Experts of a small language model: 320 SwiGLU neurons an expert, 380M tokens.
Below are experts of layer 9 (counted from 0) of a mixture-of-experts language model. Rows are named router (the router's row for the expert), gate (a neuron's input weights, with its number), up (a neuron's input weights, with its number), down (a neuron's output weights, with its number) and show model dimensions 0-191. Each number is 128 + 32 x the weight over its row's rms, rounded and kept within 0 to 255. Numbers have three digits each.
Before each expert's rows: "mostly gets" lists some tokens that are sent to it at least half of the time; "comes after" lists some tokens at least twice as common just before its tokens as in all text. This comes from a sample of Wikipedia text that the model never trained on. Tokens count by the router's weight.

# expert 7
mostly gets: " director", " father", " member", " author", " politician", " president"
comes after: " a", " the", " and", " his", " an", " as"
router:163167124167090175122074189101150168143154140155144120155186135141132133146082156099149145210106139129077155118165093109135122117156137147108091158075192165072146117120117122155124167093072130145199065173121145127159108165145168114076158165123108130086190117100122109119116179091182101083097148175155109136123078135140161103082140174181105068119106140135115088122075210147171112072076118156116117141141137167115158155161100142163061143123109125165103132084105106078082128105061147154116130167110131168071116140174116120171124124096155091129143110178141097089119149121149163147
gate1:120104105198097166118169103141131148182106075068165169140117176187124138233153148109076101178224117122126131129092110158163133145101104096097132183155101192086067078125134082104128093147094113123166123140070129105104098116126065077172191141149131133152121142120101167109115109170117065140104128093167114063129165108146175137164077140131138102114107157116205111137148120125115109120147145119153088191169118134118131149126120192118153107130083109099093148114143138096134162132089122095089150112239149129105116129168158107120137160169120143104148112136129156102079123136108119114
up1:126168139082088096077120087105128155080108171140152184093106063100103082073125088078155091123089101126091124151159175148102126126123071156145156124101096102144154165145090100112127212131147080163170202147167143118112118148127152154073094171181171114184135151165141162111135107114116141117083100143128136129162108094139105133098222133117091122188173098114072118160163116082101121138111090139124150133150194122196149130132108138082098077113149103122134174140168062139170127112092155139107124124158108131131128142117110088106104144097160148107124079067028157085108099144104122154
down1:128168087144097147093136127092254157078143141157144129074140122124182154116130135142207174122107174167066164124165090128127159136111161096134208115115180109055071136117094132140132089083158108194134150157166060136116077157176158136172082049166053129155107066116132092165146106117114104120124121100155177125108179105139151115116121184081083055132124124077124100099124174124129120140148131126135113116117112118150135156102128147147120113102127106081149158134144176109092065126132144149163160188116126116109073190130130116136151088143110112134126141141117153170159114135134112105
gate2:095118156140105159125087161134165132130176162151137088171137135119097150116152047110126165209134121176110169111145153139107109144061164162056041102131113177154109125084078156161156141106129150126198133143136138086146090137138176127156170123124126091096096139103145092143032057088130100129151152122158175122102087101115118058134126080130158103099148095178142161130122152116155121093154140163152070127138087075124159131202134104149095151105107136090167101103116117107065138100136089115109160092133154133138119148136172106102185109070098101126123155122054143138130138153140210104
up2:120060191125163132084170095176135125114187093155174102168135085118121127067162088132141083168132142153115137190147153181092113159176139122110110089102171110199113206147095117134123138052154123126155141123103139131165145100124137099197118110135119111073128116125132142126093122102111117133121136065087154129147075063095072087127100132089132125037132110127053151155114110089072147077143127120114107079082100117109114157120149114177102167117118128151148130180116128105140097108142155068125134170091106143109149124121124093137151174051109157090115140139133192196066133103170119104
down2:130133113103127094157152059137155119101096142105109161104148113060122105106173138144127136138108170136113076157168113153099141102141165102162158168162166144149158116154132131099137116144163142144149132133173155073086147122180078045109103148140118127068150102097110198181103131098111089091105097144127146106193115127091135135121144148095214096116207146141127157115121136166094102110132124133089179150123102145104082052139169148189099134067158142128138185105126077087135135151137133071158154075124225114148151115130115153138161101094094052147130193089202104115110110129130176111
gate3:148150155152155122145101092133148156126137164127060160053131084169105165146143108135144151084135145139099111105160128108144100149114134107159118178113141111074070098108102175134140110133168119070179155137130074108144078130164083159171155079177110081148100182151144137070124105072186144186133087120152124161109129146118101144141098103173178158115162142102117121108143148106170182193143119181121160165150079131101131064079140140167144167093166126135121083105108153186102150113139164128136133153220082095102142063179139160116193109090161133109121093126149120114142048114137127059
up3:108112079106156131098149183096154121156200158088188100114114094113131122121180110151221072114169142164159121118143094156155090111118135134142168147100165153084130083139130146139205141110102180130056114129132151123104106148153141142103060092116129060096162087167204099117162139162164156113154078137117112114122088102145142176209150152105161069131128157162137119118092111192143117168116119143084122125136107113129161157096214086114129137123077123104123110113078145162190125178103099042116095128187146106134102090107109143129120134086162151142105096152087151118120181140139153135
down3:186139131170073100177171169148141087137115139119129070097146135127175108154111163122151091160094144126159137099163176117198176104134130123114125144141117070138140084172163098137137160138186102128183155179123127127123151150150106123119082150082105043114108105070104109108144074139136120115099063175186075086139171138120089181095110164129098107186160176174105089115129137106138136092143130158092127148108082091190064142202128129151112164164090100100117093173175119143132107106088149077107139075127083095173059152120102107121172132135121074127157135085169101153144127119116158159
gate4:126139173112214125129156161164123106092207175174097122136147074111058113173158146142192082098092110137135139142162137110165145148118133083094098130191083104145157103116111190076160134151138105155087166137066107104114135176169103135178167128129126136123087175109129083093147107142126138085103126129145135140086098158131142183131144145089103092125167146092133117061115124128177094102095150153121101111129115099139113173187161074180042117123153097126172091142104153102103108131163064126147107133127133123111131132164134120079168136183124123173129191096150194129135066117086186073
up4:127162145174175096138142128153091122190158146143078149087140101162115172122112026060132183093083128101078078149103167132127156121126173137134185094147133157085126110151168095128181097123140128159110094119137092081111087099186174148117154176152162122136138143162136083113170086147174149141076084113114203137067146117084127122142078148106062082135101156104167099142118116123141115134101062075071132156159102045118101150133202132098123162090209150110110121123157120143092123141166115101160088155122168104165126175153132160121143131127120153074099130129173116124120123165132111134
down4:120128181154116148144156120112172125154132109165074130108103107103144154114142129109128139174117124096134116110093086118191086144126214139114156178134185176157149082123104079114170115088099157151119178132151118085104104146151132147104132126164137135102116139159118158160044164144172139149098119229176150075104119142105127125064096152149144139086149116061152118184079080160093139142131125073103160176161131136120036112121110080134098146156178166114108092096135174167101183180154120151076143119110055106116143135098132129123184136122092086117113083126163128130058193102151133119
gate5:144120102126077133117148101182102143108148189151046117136185189160161154173105101140139128129128103062137132128102088152149131119126129118124130103169174134150134116135123131178156081121146140161043167103105174101147185083140134054141136094156127116105097108164135092155135110144185083108075158138131095078120128123113111146179139072096108116079157086142114123146101113156113095113173218143171143088103144135194107121141104154168113100082108062132126111103106142079103113117158132175099131198087114151152142129161095109113074069120119086139218165181133081112113122182108167133
up5:078078092138145157157122155153080168103160100101131137161148181148154141078102179116106126148114149095120127137112113160133162176120185159106096168179159118101172126106147192064170131101081128154104123179119139146143182085095107152189237109193130080122171145117144119121136146138106152151105149162117115105158098139056100075144122167122184092139150142180164097101116140116128130086160125162156126136091133134119116135081175100121090115111114162112154098138100135087205138119173126118191134094099155085132082087124163210115156156127149099073146116155143085091134127097119062185
down5:149065083143114147171146156094221115108121141150102139159186134108064188061113089172132112119141121118137169113120103189117125190089089111101142131110139075098089162168130102120128133156136068151138119125087077105110133119126186138129115078086066084121132092149117177107139136132171168189103206120095097171141139121072164159116099091118146101119212120128170044132078105134057153158154144131116105139095156171117126091038159143103084075127129129125135137167118125147104114151133182104143110125079138132128093125139094125105189128121115141160141173133123102123085099111167148135
gate6:139108167167160144132059104088080148150109143128138104114134177090112169142051117101134141140060092084148135100167150119133139127146148187111131120158093147106131147160148101159181118111152140134129096111142126108124044137154134105128150089120065167156135105134118146125119175122152105105140110094110216106101107053112164080209141148102112117128147107163106115118124104191132123110113092099087110159101130127107189144087150124108172172190170161137066173148172140141086113153080119153136063136181160106123188114125177146186156141106138099104144124133137218156143095113059060160
up6:121146101119122078177111140144123157133091111120125185136127213122136076100087161120132151159157128097120134151145111125087115100106129106149109173164121121148130069137109118043157153211191101130088151141178153125115138075113105072093155152075198127110138109088124108128073065140135140140103122147137100113120109115186153188125134058065121114067071119136085072183128116085141141105141133097184203085167170073115107106143096089140094108155119121113213090128130105082132109146154111112079082132116101166152122095074075129130090131121153093104148134074169138114115120133102147114
down6:139176191105100157094185106150151128122099165118113135092136102158130122169136098098177184125131084089111151124150162108130099114137119163096078097150160195115123155076094119096114103071123149107135156162163110095137171106118190169124154119172198057127122074183096175185177086088124110198135129148139150120079160141175152102134116168141143055121121170086112131171119084100115100141130096130189088110187111108108157122144145098126138086106098138113152165103131156129113163119121115140168096093165092139115092113118120094160182113072154146115096093059039099172113137089121175103
gate7:153126171182137137088127124118085172109125142138122110126079194122097106129189146101102189166101104120161067082145130138142102139133154101125097096099117062108109095092107101132133097146116116151189174070151168092123160135105183109068124152113106180078151169116080107142158157052101123202080142178165225105142112148177107148150160186162123118114089126102101110167121151167083085118096152132152157128069140159124041114142110103189152171076064119116181146115154161132123119182120113109127118148134098166126088154120129118097112082148177145119107151129144160153090093141127124106
up7:127125150141137121162153113074179147032148198102128083183095120134111180156118147144155124083179166128108143134155133161112117112127166110142192122121130138135090088168124153133153148150154135157105151146137150137105086145118091115188156167119143033086080176133140139103123110160111064106194085168111127160098203163111118146132141141151132156134159124143124125096097146110132129144159154137175140122161166079134161107162089138086134115143101164104079127193094064111121152073147172155163137121134214093148111093069148106105094115095090117188149130069079055141171094095111105110
down7:104147138113158167135185101120155135065124150148091159141156108116144124137100143161086145107086152063103098227127108061162132077129134112161096091093133071145128131100110113197169188156163112115130098114071175097151118118121074102157101150128116169133084107176150129080101102088163071137179121161138088149107132177148127179136096149110119126108094123093175078109099137108128158110142119188191157107131141103125156092134160153089176058112101110111085200165150125090168110111132150096196128157072135139132140087096132099135084149139127119090160096131127125190190121077107151178

# expert 24
mostly gets: ".:", " •", "|", " /", "×"
comes after: "\n", ")", " medal", " Kingdom", " Class", " Clade"
router:147136087157110134116173153122155114070149150211199125077118158170111165145127143129165147120155138100117136130190137107125097081115078093170055140116183195132194157111172146194185164086127144139119077158130121191114158124139178119113145101171144181083144102173113098117123163111144141091127131150096108127101124145118142134105066184153091060131095128135144089000053149168140126103134074143128140138103171072152089132135127107119083123117101103122079145122124122099130144123107098162126093145119107131144130129123071135124131072109138131114117083147094085079123091120145140076
gate0:171145134142085132134201153118146091137112107154127118044143187153151128137212119138180156159168095204120146155134192180105200069148113120162121142128118137144060115203152107124091140163123070080125083135136142132126101084142113092116128114111089139160114126101183140100161111118169126141131163066138136152146166131088182138149080189093163110119146075103135060116139176172156081156124127131137131091125142087125216146143124103064097188164087099132183105155129129167103102148157178146134092130113118135163104137138086158104107131128109139138180114099144093107105185159136111131
up0:191143129129056155148107177121130140126184116109078156060166115130184181115172112213161123164155167097163099098085115134104087157117143105158136130150172139154107139107137113110124163159214148171125135147209102171163110119107141073150151162123138127099106119097115117198139080151121139124141170118132134127177120138148141154195121163121127120087117131100181118085123121120081107113163132158152126129128102117129185205084138147102155146154048155144075118095165092106140069103216121175110158111148099123120059127101124100070121104114126155125155138073122125062116124161129172152
down0:127118106142094116146075102105145139153098062197146111145057108129103127142111076131141156164167135118133179165108134145117136086159146116170083100129124159083106190113148079186091156119177174081141095162168109111106163137116136091131088179095091167158132144187112100107103134136079168159111163149127164172194135144096125149169107118180166111164143194144081129158131141119122183153151144136071055147116082150096133111134171057145142116105168134151161114121118084090103186157195106104198084130107128176155129105120123072092112180126118133100097117141165129140096126179063108160
gate1:066105113103105155118100206166153197133105109160085138076133132122088115131145130056120120099100145138103115084143114169119116072163142075107125099112062191154175119180142154142143134106126160121181122099128157107128134159088144118183164127135108142207214159127153139082153121152155155161137147100121072131144135092151123127153069123089127082138143108158073163148108129099160124069165186209153107121103143122181102148066148092141079093116124100119120168136170117131155171086158089123056106101125174134165107179114225100117138098121103153142145113143149131129158107100163148131
up1:122137163114150115134165133150158176089148154092090161176124127155111101141115178058143076111095150110185139175121092174107116135153077098128094097152192067103060092115172159130125104131082152146113149073126099186135110153163172210178149134105120116148107109135141146158152135186131117118157168120166169149098156128144120137080140141084072109138162075135095088131144121094130231160156086153143124110144090150143123123114202139158076155139103078084136111128157115107074141105095154110157067159126111156133081104101119090050157191079122141146176111098154147137102147114153088134
down1:181109054126154167109124118108131125145087105164115111067190103146103083153113124066091152117135145152131129142117068124068152095134129135095133097134158069133127202117139117166103069119105124124136118100139122122138142123105158148150138094117115108193139207094131127117099138170133126138163225154104151132135110066184128136113105089087112068181098192134133165108106155112130081101123127072162113081172155077130150062082140128111113110114175089134115187125162189126128146139156167065185159184130085104118124156120122187068127084102133118148143117167165116052118094147150108136
gate2:112115121174094112118099145103102154055149128090100123156089146103140112113138139135124133127138115128140092103129048074117143107104125114214105130162068118184098098175133192169102121088127142070182184112141133173078046114071185180130064110116145137187193128089120124133152075077102098187123134114104079055128096089138107109101154112132125133144149191119122130150127099073125173120151172133129111075133105125126092083189100098145125116109130095154082139150102067122174151113117097093121167102120100150155142111123137090069115105138129154129125126110198177197104127101119122131
up2:145106133093102162129155118144145099161098138138167121132156109125131147122155129151128129131105133144165165088161111193102131168112138132132099119098147102122129095125138100127095130205116136180115048107116108117158180144179058132099190087146080130141069134134093110093088064107089146146141146124126176175117139101127051150161080132200093105130095079103126156135097178140134115122123139177167219160158116099204152137039186172129157122151129070071148111108098150213113120143134170148101144153157132112105171145122120128156157112154110142137194136184077099124167167097094163137
down2:167119121141137139118097147103216125170174121075071160118172138146164140145111132155112126082133082143143151092152148146110163148171124079086056084151098130130075203113096133136068134147139124157117103063130154132137166084165143145107146141080115135160115123008167067151085141109183228166107158065100138104106187131154149170129112094111098120129137098135110125122132151170160129085096112089107196141125150180161156120123097085143119102177133091069146138116162143151131207129100134131183098110107121142139144127103109124162135121077100152092110112098125155123105119101164178120
gate3:119060114140043091095172075109181161127154153084162117126167184150154118211116117167133126153137051135164141169109141090113137116161110091174082094166158097135099129123115122117110151054133103143037116177146142154164114139162108105129122121111143091115176166108093140087132115149058064148161125163118163136159127084134139092119072098139164080200120134162123105123155152082103097057114096123115128089127184114102171127070115149144156076100134130132126096095158170117156132127093123110136111163112118114149054112119134132106089051142113084110146100096112105159128164182146116161
up3:081150148170134132114111162143086091103124140116092170145117079051087087102107178177115142104118124127074158083118091148061110113126182150081146178123104107085112071109149094133170108183111129166148124100127164116131050155133110169105111108088165142126093122109179120180053097087152196085070141062182170168154111158118109113165137163161069129102143101116112127134059041113120128154187176123174140099161057123161088085112122146107071145108154167118107143157130115098073133152123150120141112169149123142099168116107109138141152169104113110167124112101124132104157088109129115114
down3:144183125131150156130157160140164056144143177123164177125079104102139135175102119149106150146122151128118099136149148095185130135115134096137132059125177129216095074133138144104098075078072151190100086095086161136127135135099119087096129101132114110162129097125104159171129145056083135096168140119139131107169186154133135139185100108133131163095140031096155105149112143142082103158163156120145111087125144109102195157132119204161169085082117110143116152134110079134183108105124104155127092154118083090117176146172063139136113102153163137135146157117083036176117115132149168178
gate4:107094121134119130092128139140074137120078123144166114159132081160171122116144137166111170092093076205158162124153147080134162126073195148150173142153138151176157122100095132224082121086126090147160120161076124144146144143138156133043105109117128131128139144122095141118139108135098148148125144110114077129118125138043177163084068141150082155097159101123100169122105175122144150098024079079139180091062141096173141095139103129082082135114053146081117151117114169125173136101139179114086122095141180111123134064115128169151137080102098142102158155157149096111135112119163140121
up4:164127157134094126166176185089209085124116102059086150134102126069090099157116153159146085106166093134146100096149063076126121071142131065145148096156204103121082114158119131077153115105137119097129102132152104109154126138191086145129154102109204149103156120083142129148118089123082107153069117140062133130060145119149151169147097123146125119146157137147131114122195062085152123167081098142136086096119140158110141103187150075146195099158119155148150134138149145111138102169089109143195115115128116141161165128112123143110074094117148094077106079121172162134146217131134093142
down4:172191114076208122124096133093205156120181156178100147070178151171090129116148107114103121130128115094100113127138164132068107123171140101136168180116102086094085105135155151101133089208093145090173139038114104182125096101121145123136124132137162130123158139127098112168087076136144167142117122146133126119148126168141155105169096153193131145077184106135099207102097134107132123125137090098095115210189105161132099134146141140050116210130163093177133115136128158085090147116124140134098138099125094116157122154176093148149114176105123100119122088104087177144141114117094112181
gate5:080099152143118105139161115107173114175135125172150129096130143071134094123097175124089105126152113110154125159142095143153109128179093126091105118109148136200111155052125120183108138217168105113126129152099152141107130100108159106157136148127156111115125137071115073159138122084135179169154153065180100118179131147164125115130133131154157146147123142085192187120122148083122115139069088120173105115038150143149151154131102182085120161117106127135255164123148113177146066145164120097137139183175101204107110139151142131143151151174148177127102144094098196159154100151136152103
up5:138079095133157137119098113144139146165114090126137069122151128136132198111121105142140095116149157052092161158133094125114127141087161152172097059108137119128190113144128116074146109092111151178147123093117184134147134116156144155118207154092048062072181110146142137159095167082116148139176112135110138087110188123133145106112160109071130115152213134139142159098179165161176167124108128105109181152119113061051097136095157116151157108167098172122109108136129188151092167146178189107109115191077130128112136115127104132113091076097134129162157193178161129125118152111142090095
down5:158119153099166144079116155194087142115146149105178119081149098119215147145119079146109154087123168142106134152189142131101149116194137131125109150125122113140159137134091117123199175099092161121148173138128173135172101101135120104106092138112088133139100047142139155063073146224146146174075144137119109096154067161148082152117103079097133108148210121169169180138150126078136078114120123157125149127072106138094140083131154159124147080156154142146170118190133155180121127153142092145122228106192087102117102149170129145128160093134090116109147137143087092128133107117116164110
gate6:108058100097165114091159113075141093133181149096140114147111172120180124134170155063090175120118141137153137126087149167127167145134146136140108078122129142128173109104174134103147112066097126093111137122160173157158171116139120095162123101111132095082133157117138132128121146164082194140110120178076118091145123163186195101138096128166140054100137132095123079131083133126136111118127100112113168098070136112061090143122124090130209150114105089160112084140087205118157114110139087145087152108149045126148202098117058144096104170083089118105082142119179071161140131096156159080
up6:123097152175075099177152194217157170125148109064149145117141121127153103210167162155140163072072125157158118180166120124123082126113121116130143140154128136123135131103153134157095129107125129152126136165145075064139099171115183098149146109133087139134140112101139143158109141180174142159099085158126070133185160148149099130093098146178083147153099113112163163115124100096101104109102151140166152124177114165145193148200132105116178120108145157189122074090111132118123133165115138134108126106041127121120045068133133103127133065177134095141101162138103108144118233110117111157
down6:118117146126136113118104149082099131079182081149077111132147127202128129157179125181151101110083113103100165089138192201149176107152167148050072152152145127211169109105127164074131104088119151147094133178131159138116141139044189159092139113144123170161103081125102170160126165152136120110129137148136131131156104172100103159094166119108155149144121115104129123186159105146156148113098142089086093107158080200062155109143099135131140158111146126146086123146153086112150159114102170140142104114113077129110090158073144068128196152056167128072149054157148124110125136118133110094

# expert 29
mostly gets: " States", " University", " California", " Wales", " Army", " Massachusetts"
comes after: " United", " the", " of", " New", " in", " National"
router:183139130146116206102099185105147135131168118170154136128160165161127154128075144132166151151144155110088150145178105142109125122129142121150039123119168161136119106103115142149107147100098102164143067180075173113161122163118172139080158112142136109088193109122084135100088144098185135088102147163135090117069117170131131141089107146150111099129145151129132090123090161224170117128074074173132140121165126141112103160187109135179056129165116086139079135104153075022144162090106148160117125169122086136112154103144095115180197152081140060148141120146148099104115128121116171130
gate0:126145158126109156175110101102147130093156132105149175094099207128105100130122144164166139140168053126094118101172136100118119181206159191143085081180116130113126119152072144078073137162104109114093091130108117137169123123123135154085142171095095075106181078168089148106155141129174102135077118133113141100142127158088163064152098169148147127155146117110140162134087167128156165165100167139108143167128120152158089128117086163127147191112142165199132128106099118182134109030148140106109094121127118132169159120163202153120095102132116068121119171112148120152121123039073114192
up0:111118074115077131127082130114150133123079127161150150112155147145086130123129121073148178112119106080151164131157097110061112138131139149130109134081087101132101150170125122078084135144138147142075119090125104171139144144173160145121083154107134171113128155121119164086058175142163132125141138114165168172102099128124096110142081101113200070144139152123066143141120152069125157068129127083126134137119109168158079090092156183141074136160149135168201095170105089165168078092132119084136162149145065146112190123135157101068166043152122146124195128139190173180110191113155125074
down0:169125119075209109137118094154058137151174116074151153139089127118150196139121155143163176156106164138128119082103151154159096180147122131135068111089102125162138151146166147139075054139109095094118137146101162119132113088185050187162134193173156155098088169126089140103131141120112131113166147100106127068138127099090117145172144114141141103143189103076105150064134113088132129166090111130141138165125116172125207166071113119055161131154132122126120101034111153107128095088133163154156219123124131123110138181159139134132126088136144151159060108141116127120102085128128152117
gate1:130107152143131132189135193146186153137098105147130090068209097135082093068148114120121133086117091172155140142151085120071125102122099156116109111110120172099113102137151072128137125094116100111149166120165110164145147120191131096128120117139160136086136093181151122151121125127133108076136145177182095101121132160194136103098176126183082113124074158124132097118143132109118169054094115148082106157177072143198125160092166121125102105121089128171066114100180100086188128157114123083141107086127144153091104121153134116142088160111184165178162152060175146083084114161124052159
up1:153181157111161134094121128090136079099120145110136086140139138099144073058130098147136090129148139157125134113087142199134149138083129178130090102104117070155156145130158117089100065132119159129150122109096151153095121152119127188151155134139096097110193084182140056087125157139157112196113085179088118126179114159117156155130133126111132147097096118230113155138128173172194145168106077102166158164133128102144115126150089064124136147104156140156110151173163120166109107090155178081073167195131133156150105121119159106161117114133193133106124150049109115158070112113203172145
down1:142148133113148115115114106140177108096130106165094119150124143106111128113124135115092145136125103133156117158151155126192184140157187099153136145194141065155126173160088122157145138131119160118148146113170068169099112166120128168180145196160123104166129129092120149075181128120201159132213131106113161181132182080147140160076092145112169083042157105108097141067120160137108032141124176182146143122145147175155185102127119094108112082109122170087104157156079138097157146115150179135144134189086153147172044122131111116100152104118119144116084088189106141103087142139116098142
gate2:124143091133108131142098170135147102103137162098182129099139112141142126114113144110149136155145138095126145175109127113091190110042126096117089114148143191116163201170111139118108102157109116149095143126108097153205099185094174140087126063073152180101152148116140156087079114127152187105067129109094157169087041112161168157110094167149130081170173110134129163148093095147099057150093080058116166123109125144141059113164113126086139107207139125094118088101123153153141139156103109150135122147138061132114134160131116070093128121035153082149071134118130147154149148100131130139
up2:113129109118133195142105114096119076129151178085140123116144066142099126094137123155212164175120123126105099132053147125107119130099164123098143106142092179093140164096123136160130144118113120110079143092089110103178084122108200117097079078114134152139145154089079150122094145140172107142118142059087133174110078135218142136072031105156166089144147094133127202160107137135092081120103093111112163139043112104112147130127092143123183132167120077113158149082095176164141129168103168139142137139151127117129080142166132127065107112100161087099081093187141194141140114112116131128
down2:149158125141110106113098080166010165123159162136098154155047156163159115107113131162124184073157137126132114178133075139134176133194128106202203118102147117152159117075128064168111181146101138125079135147107129114153135122130112143189095129109098148093112191142148103083110122108121120192118130127114084160123152135117146133154119144119143131141165105141124056175130154101099109094157179112148139173104145146077092167116137103116139189118125162158129108094164111150140175148131153127150078148095097082136118169133082111074100119152164102041064117069094118122165129136185106159
gate3:079126099134180108129166217137145167086153118044152091109144150156094090135179140184179154103095139134117102105104141081131167157151172181127143084095133158139086124110131107122138153105193092114076112116055169143104174125056123174168138134131154118143121134178140126139163154159114153102152117146121137118088160124124083138100121158115147107172110108185163154209104093204120119161126146172090155151174131088094114094118132161119201050097110075133094151090143154123139171113096120160142138113174156164140073130102116085149120102169064122087159125149078150172140131093147153119
up3:101116094111186153175163108145089142140162072143143150132080110099084150119142148166083056139116128108128136164080120129112140148114160144118102154104113135095093121130147120117094185138077069098141219096121104217105087116198091114136132110158094129166109147083072148165173135153141116143131138123079079183140112173123099109140118097118081225119103125103074138117172118081106096080111181153184082140149093134155079094145165113156161127097103140151160123146146118164112083049135101096094152150100165137132123082143099106101143177130186152148135093183154104160098128181158147132
down3:109088155156137130108086112141154156115116158052140175050121187119068133137123118134121089140077101074092123138134113112073121136160125147155188129172095092111156123105103156142119106089086159079170151171046101134097127078158234072129118094118127112150216094136132164116159162095101117153077133189137130098086151100129136137128100096153169150127114149123129132137165148078145150142084114082181131170149171119158147122127166102107157120155160145153151144079107134168135131123123189127093157123115166145185096108111163129126120202105095134145111129188132069082162181110084176145
gate4:070078149139100036059105119131132111192173132079118098108097182115149127167113136101143072130100106100116121116152094068133122097141155130184197126148138079116123130117105174064051098058157123129117164120072106147140141173127125121091111196103140151130143072118079126080123120086124078076113117099092119169145142148118173099123093113074155151098114119139119178184145165140082149141106146194127105139122130126163109111150156111101118175074084132155101153083138153098108146170125083117143150112151065139104188169150101160110102182139096148171158145104081097106177130175105109127
up4:181093153139122127077140118124116144098134091148101211152143111097046136104106173172126141126156119182107159116149146135153111151113147177101112150160154172141117163127160112114102085083142096076097196130177087138128095129095156115165127105144130180151143137108134144132153075199181150122108049100126143147128166116124136118190133136125132158151161097059107048127126116135088119129092182101128137121108123150127142106115068161086078104114127141096122127064120122096106090100169102191125122145139184191155112185123160091121127071129145103055126169085115145128137123067027087116
down4:160126158142106152152138156167141099136104115052157105188082149158129138120090149152137168109128165123127104101089125121131112155153131172176042226081111126154157132161103133122179123122178146125140085121162179163154141092098120124124159063148120162128120166139122059137052116158111122118083133157170190159052141074193125117122116133098134156108175131054190092129112124240149142114138146082182125168161115107130107184127125131143124179138130132125106174111141149145109119141121128061100101153166096140117166154104116120093083104164080121128158107095081113123148142165115127171
gate5:121125093116142075106151122137102111145129128092159090103117134117042151115088165137094084138139144080142139103099066140140127130172123117163129166158158167113116103086123151123197133112114109052118155144075145147204123105110142074163117091097106146133136034067145111131135089122110117147113067117148102130146141078103148104149112129160115091124102108240123113181090113120122159083104057141098094143114099132113139090151127159184086096106121128187165136145117073116116136199070175117063164133170080105132151121111066173099116161132118093092110128094129153128043123112115124099
up5:135132101153101106136161154109131167163147154126138092119191151189171113132194106145137118158076112152150107093155167157100200095180147100103138078186157054176109156122132145134154109138163058150113114160137145132125117120176137147102165090112163075148110150123101130124152126145139143156126135158122146101130094090109198134155123168108196113121096140130140115112064109113125124113125007175168091150041087056139088153091153106154129093040080122168121133180136116131180144134113175128150053124144151137146146145140091143151146167193160165160125132146121105120150121110142168127
down5:071123138115095126152142128117187135090181112166102141102070122162096162218134147120119125133125107131189189144174139116135136182137101157103120100156149147151102061146108162161103121111116095070115145129105104116108037155070101102135135123124161193144093118134146097142134118139087117146145155052115124152136133099097118095178146092143131134122105153184115109092111189114160090106168120102168148127116129138180155090062106117123113163097160163071112123142119176079152076086081107133148133152118120131102145110086137181098077095098124150242085026161125103136143111137116158143
gate6:135132131204071130079113096107132145196107126096099131124159144136102125088206078130098138133084128131120118118121096113188074126081136164121157127124081137067126147154064130152157158120158061071140190131099136125052129187132110123142111124139100124105081154173070099144134087072127102166169132170196083111117203116155082115148109180090113127101130103125098168122103149147113097179096094112137125091095083151144137154116142170152176129150166078121133134156161123115130120123084202158129122152065182131176093130149131155127149110133145120104146123112185149219143156168117084146
up6:137159107126118186155082184157130083095110155093158178181144126180157115138114126124135153100184165182091125145204159085116161126128138113067126139148109081077155123089088087113169135127078111105176158159194130137139081168092146129067152135172126115089110145103169162083135157130165109152181123121131144155165126117135176194157126145096124089152153091117123139102104117162138167156137160076106177116083141134119207175108112125146122138112183044120129144168131104186125084166138116153089067127131073122124155163082118166172116156157161181162164113157135103152158143152126168067
down6:119112125137160124104162159127133166129113085139136124132103149080197159158088180147129216151124143217116115136127106063106138135070170111137165083125163136110187105119118139137124131128076085129126070153125161107147182128124152126172138209158173169099083107139156139143091099140129129077167140154129120158176112102108196126135117134079138159122151155141144107084085114098225069100171171161091120149063154104117149108172069160127133104152153161097173106154157125108100150113085148155128139136173128110144124094198084146142179080142136160144172101080123172155111094065131113103